Below are experts of layer 2 (counted from 0) of a mixture-of-experts language model. Rows are named router (the router's row for the expert), up (a neuron's input weights, with its number), down (a neuron's output weights, with its number) and show model dimensions 288-383. Each number is 500 + 40 x the weight over its row's rms, rounded and kept within 0 to 999. Numbers have three digits each.
After each expert's rows: "gets" lists some tokens that make up at least twice as much of what it gets as of all text; "comes before" lists some tokens at least twice as common just after its tokens as in all text. This comes from a sample of Wikipedia text that the model never trained on. Tokens count by the router's weight.

# expert 13
router:512495506631578458478443383581505493539574483515466457467468486492528472519549523536514553521438458460545467552448491558450589480506532544497426521503547495468493477576440556461560511505469427477469454465421480475411516544550463542537582543528470531468514539448515501444537510533475467504
up0:510473493492458477424516467485477539524520514536503478472464548512499464497487475465517506468477480456452510561503502538551489549563519547444548519429509522505493596500500593487533426456507490431507490472498512456582550489566449541475498550470517521478460527419473487530524397494522510554
down0:543467516517460467472403490529494532536446475531542423547444465497510473434463520498543533498507540519474568515508555513490481488500522474462513511455562479457558474519489443530504498491517495459520507516504477504526371579499511472512489487516462494455489483526479541549433546450494501429
up1:511503476539487437455444467534550598412556479493525537507481421478503478483543567547517403486439593481580572559476527516552487517470538464574549423558556522550515490524551548514494428494524462552505514596540497479476463525472499463496466519545531488542539626540554437443561516502545503498
down1:499504550491509516519485498513449487532513582446529568487440536491539543514563503501452502531506540509509542563511496495459498556512493491518481536537465528496483512523465458496437433528556450496439461556515580527489504570496456469484552493485524498473520525509465491505489443449463420459
up2:455490505555560518498534538513422478533460465497497503451533511497426422537467527464518480497499472493501485495525499462497504460588523440462450510514459503441540514577472518500560481520549555460544478490542495512467453420527541500434472475488476531496488403540456479472547567581473577551
down2:529499521447503512526497545555505533564524503517439498535480486502500503475491457530550518490508509496432507575531505525516517502515441456533578515554521525501495504504544476486390514506426457502548528516490457469490486536487465421533446543475484468496496567549502548485549415558468508476
up3:488465582516530529443419478507489553442582485532491486554558515580491485495508596535566478460491461546539510486434461540451528481474591497568496479528523420518530497455548523464470501509491459479477507546513454559466472581505512533537555478544520488432517545497508467525481544501511546461
down3:494508534462492514531548463494481509517533500522535488518476532530520555508437461478550453557472536500526530521515515493546475497473533483469460514506488497503430481573518560486466568503518513575431452498510568581485491512496486552478531476459497550473554515433492515419431450504499436449
up4:471520538547533501469555495454551491503561516547477477555493524530465528506521544486497552559468496495533496467447553506502463532464502470546484494455507493531483567474537496521499486460483511474529533477466526535409434587466561551588599598432588461541530512512474535457502488475471489503
down4:475527537515513452594472519566503490568418491503558529532425488501493533509543583428435462455528513487508574481541461434497506467453547484531480555539469476531461522442458486469450513553478495499527515501511494519536473457471483480446539516527506578471512459497506504440529539440503501401
up5:525508558440506499492476506480485504472469569436470387622477467472536520452535593483456466461474483479558518541453534510520452481494489489492440496514563471510377608482447507519493443534452482503464460448488522532602444451471577558446526522463524471462496489498519465536540539484451503509
down5:505434505489481609499529519482485484478525465456494544498504468510488497499483517519438564445502395539484537481540473498558507545461493501450471522533569434463534528490422490464403438427442550467564482468523506463438522476504402510536550521412544561519506507529532501526528553584510510490
up6:492504396567501455537442375428476505522533473543448501525483415498499471416549536525502465459467510439517510494519565422453541493551447524505491517484531483462524531537560445469476458511500385481502469570503509537581548505569451488532494529509551447534541481490480489518530456529596562497
down6:505481552501457510505485475528480522486462518539480492485493485605516493507467545501524515503471521492497499537456455515507459507493489491486499451515509576455456467450507497518458456546616518475375492450519394459552448536545422509523530515451499544512521494404483499494515516495418466482
up7:491469525534517433519559442507532522510511467590486481466497524510485558528545502468514518602495467536519479471546549463520547444489458533419527474502537546511508507561470525399533436451423489463575495442407529514552543517553490500587546494484513527429516499519462506524548549561471513477
down7:496553493479464463596555412468536476521470454529462503496473541482517548509533524568522520562541493532523529514488564470523534493495497539519478526481552465427502486523481535567388549503597471518504515508556480501449470514510479557451488469484521513518538520563459517426499485553460547478
up8:519523494505514484591459410549474496654533493533585531568560511512540475487518512532539470511483477539445520520490549521476482465528491502537482504480500429599499572553517532486539466521553443536436450534521514451513545498533494539489468538510535526531523480497485418478528453542465472526
down8:499522528535523440551429503552531525459482552509477404426451486515550485450459571485458522494535486456504491486490489491498472427515494489459454491553504514456516489514440491489520502511568525529590507458495485497431478489499505473516482551512514497452564510464532527475505559450479452447
up9:507443510467555460498477533484541498460548504474592466511505518494505482538450554556468519487484530540557513501463514530504468432395513496530451502508509451532512496489531495439478456527571543426508499563502556475521433511529518501486466544576550542398539468505539507515480596500434471499
down9:535516503521503493495493504503452565462460462515464494454480511551526467468434494553500380460415509507521489495484520479493540470539449519493533474452488598566512539553519451492489476430453535522468478498544469524467494536510576489505446523533506475550453460479440503485479471481543438530
up10:495498534471436563454503466509558472542476483486527532451542490523554544492527521468558573539408540517455553523499485431503505509526482488527455432449503513465447477501470501442434476539514471487560504504489451506499459449516543461526466507437554556562462463507450619463476547505480478532
down10:488523447440420511522487473533469508515419469531442567468462512510565556429543432536541470389520565497529432449536566516589583462451555606508477496500579499476496566440518396550512488518439483528432493350485474521509472491478517465484511505595522535482426498446476545486516452477529528506
gets: "1", "2", "st", " his", "ร", " one"
comes before: "9", "8", "0", "5", "7", "6"

# expert 20
router:515489493552513482483505543507491513549590457514507546580513533544493493517445517502535464449438490519515546499454527526407506478518488479515460566490554522501510459562439537509551527541490474457438467530481466497517475407480456525528532543594503571464544433475506634501496524492490541521
up0:428554497535537468429525509509560554463507514449499488522460501499462520512515503526488486499486523532506455478539567426492487456506500472510489437517497506498460523585564493517498549481504546468514523582519563505449517474520451535502476525433492525461543464555549491491549609519525453521
down0:531532513466520471539511505515489447486540571426526518526464428538571514490476522497487566517516563500480440524508469531485510475479418533495592490533480499484548490480428460543504543518495525496578452517465498479516508537516470547461553469538454498592510456448474515487489467497508507557
up1:482501421507526572508521544519514445578478594515503511496464566497514492540408511478510449476543497510487475514488558496582374524574507451460555583538529433414469500519506507516465462409446532467547471457509498494558501501458435463539480516501555499498529506452495498521544566483515540488
down1:463480538488569503478544472538556593503482523540490553513593539487500498444537428553501509568502490520454530528395534582482562477513542524497452581448516517543534524467573496441472548544509549576489533458487475501475569545465510495462561441526543541500481496506495493475427523473485535419
up2:474527471582601537495496501511464498589544460440486475576500475551483464434477492518471522498484594534576511502443491489446565588476548519456504472555511440486533591512423500452463545524466510463560468541500505496509445477543421555461460509467536540456575500458411530532487491510504513494
down2:525537559478511502493511435448557412536421554454476502434611517526477432490508463530410466523442555439537503585429484505534529456469491514516586465474506586535538482485527573501500480481522506505491521532496502487505523491452483540462538509527484477460423488511501566491472475491473507508
up3:569466444557422482491442530444433515607504494532450487506493511496512487568464507470484552508533494481531490464428552500428482514494510497453520467504528492559528471565510503431583478523470483463477490431510561480477500484485522499490432553561485444475495436463461482476538523546506575493
down3:492522467510477472548525509524544456387461484505480494462445500486436580506510516492489537535470468503519449477567444529557481438596519557492564509456377505448442525523554528585506495487513526471423529519482551489481472500409500490538460430549559535563497494487500472567455477507517514557
up4:506459479442524462522513418503487466518549461493596489504549504540537474471572486448517497518513478490499338482461533519486451529502469438478488486475544539443497436465470493473476518521530496449509488546544531530518501519569467487491528509481492480424514546433475503515524504526450508550
down4:486509502519490525512466462553448486452487510503516519510549531447381448611515496566520476512447560539482472530568504438440512449493482540481475496464538457546476532470504528475505622485504560487578504500509424491593496602558551509510391506370489550485556554469429494483477605484527498479
up5:462391479485554558520502574432535465420501544482458469449511463546526546472502530504502479516554523512541487403469508482414542571529412507504488500460568437472498525509475458406401357517539482499450497461520473620517467564505557521473547470494493440458541561543479480560512512524473567523
down5:507486523423506530543518526482510538545412496458523480485588439485494544471554513450507486501485468511456500478475471506499500461422428469517502492544471452443458550509503529500514481377497495511532515545486603481475525469439518440597499497458510495478431488524560571541476470498515547487
up6:506577480542466444534548477489522597529505492464458494597478571439491513470471500517516522533457469527522574463507484513529488477535500435463451477515509519482482567505486376470496458455493481445551483545517470506433451451533449494565513485463500473506493500486471460499505383440490460469
down6:519449545562528546501501458441471396533557491478532532525478489496469521505460501484569534495518507481512440601537542475513526458538491472458539500474479529525559517539502496562446498412478549493515468437514521517545544493526446447481486497520551445518520463510540494524566539526519506542
up7:559478495468524447458485424438496548488489497424497477531424519522548465522548491483504568546445532470459442506494556505528486479492447528488542484484510575557533486566529460517477508470472495507509474532532513495478502477458390502419418458502486520508484486514527494482517586534549522493
down7:513486503463535523512500481519482580422537435483496497475503461527506487479497454557502514519489403481523507514497489542483534550542555499490592527474506459546498564511446512510450521452438487512496528398485527537541492479471526543498531467511483447526536449523525466503558535521540442488
up8:457465492473477455460486436476495540502530494535483454466479605461463549552550498523594533451441552526553627470507500472462569530532550486487501496500529555457568483585538551415570456524512413535509518524546514431452471503530448488442521446550492559507479446480467563451539502548518512574
down8:557582527500535508553529569578517513525515487498504452510475454441497467455501521520432481457513466461530475513478480517601499463542527510434566544435517460517468575525488435486488594527531386501489496510492487495496544552478520525521502502477517469496510417494426522497448490427526523401
up9:485524452502478495459488465531507490537475504531553509474530452522491578447527586455548515469543508506541635506498549469574487528511476492527545524556534486521509473559525574536461506463527379509540500510473476503442562516448531555571531519460465538534475524513517516500537521482499519565
down9:484542532598521463468581540512491591520551646504507487517514437495560488528507537510479493509567542488554486483457477505509485554484471489460507555559499476546524506399421462506484518450480480568440487518493506499486461537542534603457515503439514552538501499463579405541487525511483484468
up10:591547457480445429549504545487507467475502503492582533558480471514506503489496522489568419510492492530456517468542470545539540467548499572515539510437570561490502514525500528498478505504504429474438551540526493538448526472489463482473560424552547510532481504535480462478471534538501507515
down10:479505506476454469517513500466474452471540471473415509502577410551551493524410512440497551491469500522561531510432522512393490481489478488528488517542540461453463474441491489500505392527458429548534531487494428565467517571491534514515511515460506558427452472524471480475497479514462441486
gets: "|", " University", " City", " part", " No", " School"
comes before: " ", " of", ":", " Total", " for", ".\n\n"

# expert 10
router:497469509513575462479510482515342470481503473509551545497497512505516478547542509495479566488460466447474508503519526526506581469508535450500488524429579512534489498492474510529481507543486375491487482555476507461445522528505528494486566532576506524397588478485472507432538522550561539524
up0:518500428496495472488467447524545469509502495384545404575434447486521362511533488514592545550491538574537484463538530430515460510471511485553499486519534518481482465514528441564527542582580446457533498513524467497539523475489429503563452472497512454490492491552513515537482485469471584525
down0:491421521508469529482529541540619521545489508553445476582507549514553531465544516485489470474453487483472588538474420431484481490488536482434543427541462504486475502535511533472516535474463571500539526539441472507539414465425526457499472556557499531500442504467425575610505495534537521507
up1:541507438525517484516459569463527482487540511454447468459541516503492525546486473465572534466510531483497523600520514558497475491518462551487483499444574527494497515482502535453502462453546497484419531488517566456492489533448459539454489529528486552588519484499576573463471498469516468476
down1:502476469546485455485557537452494472468437515491506439487481476462496532466504518500498473541468491483532483514538538534562520508520490483488554481501446476512562483524484584486533457536468495492528482515467517573490482498424428489427513536506550449464414476442503506501467522501436505541
up2:489533458580478499454475487483491474508528508514554483499526532530564539525529535542477428469442524570463519450496557503501525431545456506503566479486491480524482505523450424559545483488514518448451457564469485489561516489484539490450539487538501537518545613417471502514522414484545586491
down2:547465520454465526524478504525493500542521541479450482521458529499512453470578485499491505497520510489485549555482525528470456533475528545510493472502489530482486549489522448601514475548435470449537444520517570555504437549526520546525506553529507509472462488488495415544490469553500447428
up3:433539496511519492547482467517498482586578508490452522503462533516670563488478561588478456452527501472412458499482454501458538506477462442586484465428462508473543498438473472518510535549499513509481492490502527459580465428482584483459474477518481532527484375586486521529515489491456522488
down3:509498531527507513474491477443460562560444486488478516525517493514510476454512542499556495481471444550504553451539457497454461597430442533528502552427526487496514461461502430491532506477512573492508461523484505445457477487452575513496505452496475464467479613541478499557485505522572512445
up4:549486506504459467429491538480473509535538540492522481534501477521503541483467485512469581453555532565462525476512541464529444559495473591530499485428478423488561459493462472515395544446543522518563513527527468493488535493521507495448552455473530478473489498511618516518502482521450457523
down4:486487487532592530560596491522528470457573527545507462499521397465448410478471474468520489458463499451523480532499463554511526497535502513542522478526483499490466557452499552509510485484538489493519456480452449485445477419529502486516499542539545440506464542462463518441528470524501594487
up5:444488465533503552462439546476555450512578479510495535499418523476462473542472518422511518584511538493514447440454580524476448492451520457490505473539477544492575458446523448468492489451466520498475550491492490543479492469511450548507524458509486422435542591497490523475469551493544489567
down5:457482486489475493509544565486490492501423536503505477440486560535512514508556503571552456479474527545506465543440498541533502522503513559544439522488471433519557440442426519538559550505503445541510557527498565550508429501571504528496440457532496483455486544453555494426505495461474531457
up6:455458500493533447480477503470492440567610576509506604443482480512544535537467504472542489562440500556489567526460481498517472494457497479538520562489517474546517459544495496478515548568489436490538510470502516558510505531587514512560439597527528489515483543470497451476453593471466487436
down6:531488487493544494502431475481544505527403511508504578496560466477427525441491532489528523497559477437515459531513583461411548468544548514507513469569515552465458549543462482495506426444517468417455510552468569523495563513465477563541492510491531509530480477467537524496569466484487466546
up7:521540461516502447526476530480524442520499475561561470512527502462446500460580499501408509453508510443400515504537531497422475495515531526471440498490510486521530449577435504464508501462463448556479459545502545488524618432545455492449489517549543540539577502505533531451483483531541507487
down7:525466608519537502545488519491466498484453552533625515545493488523466524466408419515605493516561438533470472590516452477479511478440389469538554544539437454497530534530513525506460448449496508489529540483516504475540555483564482528528563419477536515537495494530503466497457543536530540463
up8:423473422501556483461451480532502402561678541492460519521550576500476512469517533468504562510471462548542501526497478450513408517450470476568436465491491468508506481512530500515475521539486472548423513538512489497452476586494540491553537497507554513533542471532482496520497572554505470524
down8:546493530553511479541447523494480516475496524564476464531515623487542504492472473432445510410545493527524515510489437511519496522531507556468530499543422477539497466523570509469494464584461509560445475475473553478496512476426519514582544531477462582526395498505483462552489564488501563433
up9:453515473500466499498561504472442534494447474501523472540456511470406415513514522519457484413481545468477500543516508481477493494466444472513474519533480486440485451495452508422437502441458492496532570481489497500577550528517477501527467475505451463505443510506548526467525513509518522587
down9:539496503512554468447507480454528434458524492478552549456560529497511465480531510527525437522552552456461511450457440536508540482505521501487489503590580477461453478480491480519455550540498471433544518483458527498523471511491484468496528531426505504484505533466435536507486486527509425546
up10:573508604483495574514527464494504476504457466471529431517455465523429499497534530496488483472521466541555472481476535488459504497578527438432504525463436543537507585547523507516497543500471497483473431544510505478521441495550513498455489471575531467492553530479489492493496428476488514476
down10:518504469531545506475522464457435473484489513503452563471461486517559508473415540488439479520496518501490613506501537425540494487584525474498478483491482517466513507511459493482505529458499443531511484432512461504449456501499496507548464580481477484553539586529536489522455431482522502441
gets: "8", "7", "6", "5", "9", "4"
comes before: " |", "–", "6", "7", "8", "5"

# expert 6
router:500390530523504452476418536609516489527519528498539481506518548493483467530508498531467567548461497467538568463540506456513513529553552513510482466528542551497435506538451521479508565496477439462479497482499477491449471518440483552531470484572504539513486513469456589489480603470436542538
up0:498548462443494512511523482532575434472441439503526475480509504494548589477505437492469511442558470512532492497537514487472478470454522554472496432540493441497501476589445522468462500492497539511545539506541426477524529362511471473455555565480547512528550594544518510530510469487503506527
down0:489525489542509553468500528512482527478536494535508462529542519540476508583479527444541506445495516503550579526525480528472530543480497456494539524496451504461543516441486448491479551529418451492489533475527467521450490488438531436491460497501491513506548463505485538502524601437529470513
up1:608488463525487448527467466514480453566466540508465526496473482464428582523478430479492562481588569529461482467447502398466505516533487514593580488464491482524469464568523511448510487534534397474592536516505481492601464493536426526535458448528546465483528529530466514525537531562509481512
down1:477487501475491559532483523444506469542433532529440513480417501520528522551508482435461519497574477468577481516528597462472517503501505457530526494483513546507480496520508473492492452516466493533554434501424545508467483536516463437524515509506499501463532522573531485491473394545520480521
up2:474525458571521542513493535463458538572549518418476451500522477532477464491478584495519547471444531494540532507561500516449452471553481498494494508478546623481500494520461495510505532450512484480460519480570537469537490482455441530478530503498498538555502357459551512468520550533507479509
down2:536473519534484525420529571464423489474476484492477559478532480522472598473452467523473458507524582471503466458504410512505544500469505543530477524497461516523462507455523502610432559503473515418479586507480509531555414504483432451468504510525491472524522442528464558517534516395482492504
up3:518586463490523428517486541507437513530499461513510478545474433486560523486521498463461508493555539520538495488508479459505491536451479553528549482516520494532570519550531558543529560522526517459511527515506529478544496536501434532461488470512528465487524376515535491512562466564504451556
down3:441522491471503529533558511471506481417501464476508541471506494515496532513595511541474508510471438526576533531537489494537527506538495508527462499494483547512471449461529376506572455429463426486473545489542477430471485401513469467548424558480503480504506546529521510587457491469505443424
up4:447494492529499520559513431487500482493507491545486523535493532490425470525458453475461544513525460494547490511504479561566429550523541550434538502491510476468572513408458496509527530522468442515493469533557517436527448500542558495529517555565500513569483583454465508497433457519525417478
down4:505466545529506481443531481572556509497596502456557487543494563552548432541515504500498480500459482477471552411482475426504495574528493479484504518475475485464483487555479522489506455373524557475563518453475492452476525544515439479581478537479468471500478463516492481528496603547528493599
up5:499518581527465455490524477532456471425485517492537522514496537523565507506558503544427456504456471420538539468495529572508499545451490516438498471517513442520481500463490448457511579521503496486505527526525488503508582493525522515478485524489534623450409495440552542509496488497456506495
down5:503475467487530429494498455538445441550460535493466548422443532475518390497551440554534558469560520505412541519477478427428602523607470528526451479438555480561477476513561485497533477595560592547476515467478567613473466426532554503501449518495480449501515513475552480484482558472498503470
up6:493455532538478515523482533475561526516545508553478508438592440464502514505436438440554476570529514516468448557543519479561421494527495533480515513535505549514446488480430537494461498485472527501449499460525532480488499572474510461493405518534486508519558532470457487511536506483544528504
down6:525507469552488482510539534477545486436530515496471532486493527526394442499543526498547542515529512612546463540530566621504525510508463473477555503437474529577515566529496526444485465511566508551482499485429406515499509516481490493488499471504487444502474493448494479472450551565529489454
up7:421476504567514510536513516523559427548527565564507494494484612511478443487433464494526454517514480519561439469443476357520459493492513463453541505445473500352492498504492506490543531470500472631500511497505528485465546533532528467575460499516540492587464501465451471502451489596549469535
down7:602520576488503434516532475495501497503532543486450548512477525578445550493550498474510525456528469522455378515455496494518492498520553545497462489518507539572495545503497543482481481469520503503510506477527463502506427413521521518533519543476487419481488512482466487492510528525510513419
up8:493593506482524449452481516572578527523499447486501498570488478504513549524492470501521460522544485494416497481503561490495480409545494573471449502450548550593492553472529542393447400519573519485541502565501462548450498546609491527498520541522471533473509529439520468508471460397536513533
down8:437617502472531509478510546477449529577556565450526491488462570486535583471535477534468506442470496517568480466462506498533524514446509514457542498599501531458512497526466507487487526478542493506544477444515475538570497494506489526565479491516568495466436467510524405539500516468510459486
up9:499454531516567462501544432549470460479577525467530496486487460566542539519651497560546544466518461523571538473500493418499489538462448444533496519553482460505475431516441493523451488403521508425517434527437496512549530535511582490510541532515536543529513446529475519461447440492478475503
down9:434507437521489503515524504485530501516542480502518489543515555505479531466433487600519432502462500523447530486487544475447578619486477507473547498533522483520541481545540449425475551551527473489442577479470491511512460575518448463503527424456552588533468376465493467478422457578516552506
up10:535480495530500493480474544503485434430505463481438484540410535433502480471475524437502532489527574511578576520500456470486429479481543487403441411512457528523538472517470470504472482518547466537587583481518485504433459455422506520488563483486489530510510514466473471507477453369440497522
down10:429526533452475481465533503484405501551480484478552505438502466539492529509516583529563464491431509444541496445508453541454476509477461526485541553561624529493469470503548563503526439520453527493461551514477468457513462522445516535441474494452509443503435481417521461500528505497532508557
gets: " ", " $", " almost", " approximately", "   ", " nearly"
comes before: "1", "2", "3", "4", "5", "6"

# expert 8
router:510517553467492503475448423586530467443485503493554505517489528518463501504445547567491481470425444500463473498484491479541471518523518513545425549482534461516488495514499510507516576508530520491454535519576468481436445529462504488523498472504427492530482488488390519413437416512470461537
up0:549516526497520464487445430549482468536502526464549448507504524522493483489549551498510605588560450457517496490467501475543486457504507478537477518528475413457544533526535507562463551443511454500487458514451526509489497410492522450514494548547508590519433504537487444459483490559446558483
down0:553571472510449521499542503476466472532536460459484449574418502454537550487501609533541464487446511506441534448499508428430534478451516502421552462506462506498505491471494420548522435456464448508542499540490512516406441570474428519500452448440411515467529456497498494495458495525511469490
up1:439514526447550513425511618475484549504465426440498505487474507517468563527491485485579460570471475539459534513548433488471553538486569491444502491529457456559524443552553511503483486502473433544457507476484460411524501561491505511456520470518499514434515534484518468508404515456615583489
down1:511506470488458513522418452566472474502517525506546519474452475487501466535538461452510589431576486488449456525490534521494452481498433517540495504468484510400439553495510434532513557476534575498484479567503562561522476492538464458499470578492530507519482474475424482494557535584331410484
up2:507460522499535532481524548548496495465492491551547551550533445533520467491468534503418485508454406527477492449472495502505475530481435538543449526437464500491593498362591487518543584442501546537462496512452493461478429472557497564469487457531504458526475504505507474519447465488515476528
down2:456494493457497498505472523430583509528498544494496508511505501494538529517556494517477480484522442500510409475507625446493498490428602438467492532550481487511498458551452583504496526469458457453572432419475436513443491461551494480445495477532555483561564489572571507541486525500517499512
up3:494476526480481559528432452486516387477518575493520505460509525504534540480529502517449502552530531464508442444492508532556513549571504489531483499481492494485496515484493478457481557469499544482435535461516479537513486535476498452523396497504482577444540515538467488421491456539534457606
down3:510558437597507537503499530442471555593503472517435553533470403531477489526475567485537492477463505504478448524446461533483507477468474527473548472509495561508512516519527516518558491448467473519574473554518566425516501506553480552532558507477443420558570513511487482522490531499495498485
up4:479514473480547513523433617524502431516508471549460472592481510434532477486506516466443512490464506511495536577540509493503483476475500447510457478515503494484539451516541555537534485408516548512504487479479572439522545571468470503524509476531503563507490537524499439474459415473520582519
down4:540500552568410517519480442476448558504542502505495525474522488534475582614542476454560460514524455550528486491438494573414489488503477527515531602497542510523488585599478516469520491525489562504452532452553499481482533550487531496481552498414478431527549464528434563481472563498526508507
up5:548519503553530499497488522538526484451466497470507495467547485504520462469496480501428450470422473517562479471534550431468403518463436454581483525448493507533502531570474513499571552451497394508407502482455486480496494420488535502482544503487489564546403490463462478418511502568455429574
down5:453454486450514508538526519458440460516483519533591534495477443500584531509387455483596467484523480506485526512512457593548519499593528422458494583506514466499493497465503485565491557541471582463502531495585402475433490465481504516492518537567491400473488516513511535510520483517511543433
up6:481476524555484561470553534534562552490491451502437490492446568561509435530454519567591511501473502514546517500487495549545517409529507403452517545441482513512469539482452550536514523443496500508438550387504521605498474462428487513501503533476483470563481539478516563435473465538506532467
down6:470503491447512520553525511494513506528491527461514472498506499477494520490554444479434513503528532522469480436527516513402496547478520455552523486462490421491563495497426512512523571537500537502493507523426505466511468487509513600473539506470546490465490480516455490500577447523476505443
up7:565516519521465502491517433523530468519491425537510503452525519458537545546532433505427503486546492534494413527495485505464527494521477505448425487426604498480487517565514480521508443503526494485459553506531495502516541532525569528498520413563505533531552506547509532502557499536541434541
down7:513500503478524467488500563434421518498462493468540549493442466482484470429494506506451477509563497447543487507557511577472482513425500537511526366467483444470507498460451514521542534500486536553479526504515507500538459511439477463501467410437510477440458481566507496487426556513492537466
up8:536534546500571456490554524492490526468609498483529544497544525505461493525408559529415441367553408500551492507449390426537494649505550440532509533498559519488548462494503473538514588457566492474521540493531517529503452512537515519489523480476454488516444453508494394454468468550513546556
down8:424500479529479569475463475482428482556423548575547529510534443481465489525511492529540547451427513492413519507471575526503544512564438489518434553492525494505466536493460476544496483478453445455426527400439459556499504499435506505431495516576473474484482613525547588478587486491504462515
up9:506530425477456508490469433431501492450502471490443439587479452506574532488464548482469491500528495514525491564485498493454496485475558478495504434516462451555500422476513524456589606556469512463510549577508542469523482475439496564505504555561504476587510492554485488506460416459492518463
down9:473476433535486475462448550527530550470459464474513526447491545479476387523501527525522557505513493506540459536479482496506480462492520390495549514454512512490518521525553471487503466475475529494514457500459448489488512477536438504545525446518461520501557522556557537526420483483521482518
up10:506489475498402463467403495480497481499552545487526477518510520524539493514455532481458518540490494535511561480465498465518459524424510518531545477457514551523548485560423503527595547489507534504419508463515473490457533475458453507588532501479456498506470492588459538452486517497464454498
down10:491467521526487516523579528523547500532518586456486583471441549554464486502509488470471454509452511435471549505469523504519512507505460500490522519462540510487512552396570435413519456460403516490450540599481548468513501518451484535449536512478489405415499558532509469473514442510501468536
gets: " in", ":", " by", " for", " on", " from"
comes before: " the", " ", ":", " a", " his", " its"

# expert 22
router:546487484445490461507502412582501438537472488473546488590481513524476495487564500559466542585423431504591449470507539539476482473551495507536448452438516492565526543549514504474529537421467541466496472496460536491487544519562468549456579492530455519468512449443470458489480530518473498517
up0:484428448463525515497536525514453448535519497477459426523514489494499545441488548549467520459533484497509538583480468474551454461493480493479469558480469521475427456512562522429545497403523481455441485497520565481512487527517474481444480522510493492489444449497503504498490484472533502507
down0:521576516470451493438445412524500497526559522512509531470515463494516523580471390563469386488498582489570550428566526433472510489509557528519574538495506543473574499481530490493543549566423464523504532513530516493440498484480436528527485426454560488593495422540621514465545534453531502523
up1:518486524488520439516432468513428425467494537543515511464571517582457526485495513522521484471497487467492472524487570475533463581509440545510470595481450513471480563525522598587526557440521504459480474416493499476526509484475502507465561462454428642451534554488477505483495451493542485556
down1:579508431453463540557483460500500481430553522560507474489539530483478542514519434486546450536498489476554566528562511532505500479507426500520472503411448469461532485444536541432578495608497462529463470532407524502510487533493480540481544505512527476498517544452501556485509528506504461510
up2:556483516511475570490526515434575476547466412482488473452431583508478510502496489492494561456488530436463568531522578566491502503509405483511479425506507554498495583546496499440521480526579557529478496454508488476526506488511503473473503484519481510464528579523486503536640525479515491539
down2:532583479579526514499500506570457505449514591525559617488477427482557443441526585487509474504449571496497514455492482517527512487500503528497466551504458450451504439511487469497540489428447462535527533513448485503531464551456433506516510481530457490470512502498511550549462518467483493430
up3:470394479546544483485422517444558483521493470538391502454523445471484509460488571556541454483491514542524508503484464485481564513442523522444482501432522480425435523471486487493491460528521450452531511487488583506473480532511446483502493479402490501493501542430497417470535482499550539504
down3:583477549503439513453437484421541522459517498509552511522534444546478508478537526502519512446551533553535444504405396541484527544395485498530499534474547489477506550449554459474470381500508486474562491517512511480503537558576510513483493506542527439435535464527535543496484561429476577468
up4:539511517579544486518501515557489412515545494490497525556384449492514519519442516495508523523537556497488554408498583478535586551525482489548487498458494498553590541546567492471589499554544516471533516415515557510443565529484412496485550492511454470495492409453500459523568486493541479525
down4:505509459486423561411511476525537523474487484500523471536518481495516476533546450467561475527468518506560495511482466491452474448479489509467481506540512472456524464473461455504484483510497564576449524558470499536463449566545529491485473547564541517508462522466523497482483517447513494451
up5:502524436601573586536480478524581506583450485466593489550467441548501474430596446510556529546523543519461509499578588521535451489480414500484444450487487520490484448505474548506450475550462465490448448514506527483553539530479485480515458536488552477523470404553503506541457500518489510551
down5:523462457518489524467509577521494559471536438444473522451439459469518538523476513436390485510460441460571448514458480539491480525472483391484487549453488587440484506481494420525428487490543514412561527466498463459567553474468537497508505525527515526472515481448417498523499516489574497490
up6:490464463417528447510484450533555376481464420555570537487483396478481500489524423537488517527476473562536454532495556514507548453423589498529501429474508528556469564524488541523515533512524523428503452535492513591477428492498523457522440519484490519501554506519436448511513480494504469535
down6:480478467473491482594439480575504481488487559555519494554473552489495492445449539479535585478506492458509522483503530483546465528537462502468400511463458499438529543449469524522400485419495477539453457489544471545467510599537458512472560518508511562456484486523504535509466511462477517478
up7:493520482530518548524511507484641456471390454562493577510464486573419453505524437494508568468441509461513527494518523547484495516525502461547488407528451467437494522518440485487494515516516600520467512524552552521486524478533578483464553463473495493512551486536511518475468423493453455550
down7:511562460502500441511462560546468562449565534434518494545527539545552558509486535481538437443588479608510511482503498498477566473562485486483402482481449567512461545497524419555518527452552435432525522526490400459530459572458578475503553519423520544504445536505484436473489492542436484478
up8:468500536472431476514504523491453475489432485449523520482551473515465428524511402479516442532482479514489513512552468532504459568525536505447567594433525437457467515506512486529470542494459498564474530564476468477510498534518491514503492519467526457517518529489552507538538477535496560545
down8:471475511517492484469529523519539544490507516428449509469482536501488510448499555532516510416504485485477497540507565532411505600537517561492455433525512485508496452474425475490533477498590486423477528419548439512512523496531474485552485502459405583484476553521490516518502484557515510428
up9:544485419466537509517484488473457439521507554519496474509523516540561500498479498450424519480490538464584486469464510476559489546553494448508449521461454483522516444489500492594451527420420547443526445539487537486559504513579429570526515527434516569459525531447445458520491538490465468511
down9:488578542460496475518497527510522552556518405471526474521576521502447505527496481540602487562526441560503485552480503480581535483504536454533540571519494463533447563438495543561483475527515446544503498515501398482398426526447486440515513509542493451539573497559469459547466478506527481491
up10:464405539523478510500495438523491468499527475551538510492466509508531413539484518542477500554516569511489536469509541483478575425466424587548533455461410481522456485460586507485565520600545450502524515506484512473583550516459522544515492447469538433486515430516507493469463467493547489508
down10:457464584473520551448530593489509494486467482538547504492495562415473536511491550491517517466520435453532509529469479532515530471565541495480493534506503509414517492449480534534337473555488478427435466477499556540490560526499466466490452472485501525488554540468574460500482562455569531449
gets: " to", " into", " out", " up", " would", " through"
comes before: " the", " to", " be", " of", " a", " have"